Below are experts of layer 7 (counted from 0) of a mixture-of-experts language model. Rows are named gate (a neuron's input weights, with its number), up (a neuron's input weights, with its number), down (a neuron's output weights, with its number) and show model dimensions 0-255. Each number is 500 + 50 x the weight over its row's rms, rounded and kept within 0 to 999. Numbers have three digits each.
Before each expert's rows: "mostly gets" lists some tokens that are sent to it at least half of the time; "gets" lists some tokens that make up at least twice as much of what it gets as of all text. This comes from a sample of Wikipedia text that the model never trained on. Tokens count by the router's weight.

# expert 4
mostly gets: " and", "\",", " also", ",", " or", "),"
gets: ",", " and", "\n", " was", " or", "),"
gate2:447456484567548458500496484495551508450529481475540495489513445446573500489614435499534520337570474658558484576519491535493457455425495437520548537482532608457458478449514470525466448550510553488442436606488551568615408506511528445399508472455500505447537498539488558446423536489475507482528508436579542569517542542502549515543575473494573498477539517522452536559529563440442547478510435541486491568559513458438622433512497434566571638547533493481545465491452492502434511436504546496532533495491602458532451564482480421527515495396543541490540550525430436568569476493551456409484499458508514593568504588482462440561445550419484553440545488590478521500483507452506470467577461566502509571467485517509460492523564615530482481514497504531576471459405404487479496522606442
up2:516352538464469550506547670434523401557489629499586570545478586482423507591536549471428554492484548554482429529500554482440448513507383499468489461465515477588483506472542543458486465479487419452520437463442498633386524484566591414553558530489545505549551556488492501506509534482503465468519471442470553504520373494486507496495553501471512524480487546558512540503471402485482569536496599482473529534560526525533416538534502576515444569538511566476441441494530445453517455450457558446528519460606460560424528511513555475542614425456469460510501471472526490559486527507500436471491468414444512610481460484604543533526570445533483514562571507445526487502526491534485509526512421504550576547530538496586493482507415524456594553506394537530482456471525446557439522430419484
down2:474467495492477541458425511445513506573564601511491519467422492563440556512564513480544537472427424630529419540479501460467474489517449517488656540536495472442491597449461480554489432543379464473447442561500520585457537519539592520594545420419490497574499480546424483508508543510498457473448486489446545480454469490566524474435520451574443477509557503483592546501572537440496506591493530518465518474497468509562497507507470459525520527475483478527445466442540452545511452487549529409480513565524508615390533519599509529523536465573462469426481401532538519464536496576482451540542483458475464545398544414460541510456592501497417433464544459470540279469580458486462484505465399471492498507510456495504445524436590471533555496480508485514436450505462544540466474442613596

# expert 7
mostly gets: " ==", "_", "==", " Conservative", " neuro", " Pradesh"
gets: "-", "\n", " the", "==", "|", " a"
gate2:508554437536528410498596433556524497476532502465518484527443545494406510464429547589566500510624573485455588453438565461461540599460482472581370375571508595472457541525578486520438465524622476372511539494423420568447515493441460502474501539499514453549463547488453454576472518530476552541487442541533422527484502508532556492509476473503542493461523528489528482512538489472499503455422527476495497544555436479477486563425476459480528485520467456577515422591522489447609579593598486454536610530562478476434510544565483552501468512482463481502457509455488507506489567526572493435446512456514437529557494439454487466540549455526415454527480570482477510440409487509545554594515414521466404549506502476460382520554596426421477466483437479581521550512418602552462488541480480
up2:486558427480606437487571467444545517532572537599490476521590557625524519436467407451504542473495477521529447505494458536494479535499446451468475505601494588407485471426483483450441469558510546530458480466430508506537481518448598578520473528536474471466560467481490519534457519476490495483512494629630528546517514506569510520496496530518474483514504481565414434460438574507563413401472429572454489488490526451413553488481527468487624438498433498398398429447548440496519475569540573489411593545426497445498565493513426493555463498600535445547520488478480479517408518493463535405454428532478571584544521571480452413512441510467412497526601543419597513445502474371461496465473490501507463518447471546471402503558575451470540519457475521530477532540472454513416451519495500
down2:487504505484496507481456525453404570504506518467472553543465476512555440529515538429512418544496512513418514533527458436523533465514488483570312367405570530503473541543505467484509555513399488522523526511497509477510521399389436493586565410411557526489530507491389431488609512493540475580464590423528512575515489572451510542511487570477539540580447501506541594511477511527392566459546514493528525527549472496528484486547451525559524502427519413599421492472478496498498423511515540471488487494521593585476479542536518552502574436411502382506373401516502470563407529482552553477572466493473546460477605442479559533507492552461503496551453514439470534412465501488477572530461444496403554467509487470557473436486492469571555535547463492487485559462432529464411432604514517

# expert 1
mostly gets: " University", " School", " Party", " Award", " College", " House"
gets: "s", "'", "e", " The", " University", " School"
gate2:449485512494495464488499412414463470489575537574590447469541435463564463455397526470513545496548432538512543474606578441578518448509470473528465534390607531412542462572504528444498421499453526480517509502519518467529410487466490446493483512421541552444567506432597517398458500514495510542531452552490494479555505486586492399528506501481607464462467486535586498477547429515540481460500604527554521524514414464452567540382519540545538537514595481504459531511467576501523478518513499400430436446500556556467506559443479488470386458551478494485523597373458521494573426472544455497408553502446453583575455542501539466561540477520586393543548444456543519480513462570497480508585538472431544460565465465568468520430500416583492453484391529492494497428496478484478485422535421
up2:458464450468395513470556501513448489462456485427462465570538505436431492515577596467466479441504554498475586470407590544427487559543539492535488602553501483481525445488499481502565462564489470430484521446547494528476484589547444501484475468456545529531482408473503392476382498514481476441514431461590415424519556507489532493532454610514556426536637518504551538463553518595436518534413535446460508551427457502525492499440469422487457467427413431564523522639483460414547554493402430525499413476479487527478469552529524441494477435439416484529501538479399518545527522462519563516409424537504560516441531458509447476499529477495621510506481525439574577550504554600415417501470500465481499543497426541513465532374543517441426524498495500532480452536442483513444452442474556
down2:474415512472457515430498491446445534523439458540365491519532447490451528473496586615478578479447476502419540597566597489415534534603451513544492488452542527556524460481517519515501447534428574463517497536554496474563440422464486528470509372505483551471511541488516476460467479560547512546527457554524470514507453503533525493498502676516545469551559426604503450539525516596406515449503606522460459494517425475442563433422483521529444588539446484501477517453455543506463573487403485489484509536574474550425510520435551466446482373495507542517545573396483542465518550517481516408456485563472524603458520543495446460488434516458534533562487511506521549525535494511485495561546626463513485538516432582523456443498416473493510472474430463442602486484472410472371400428494490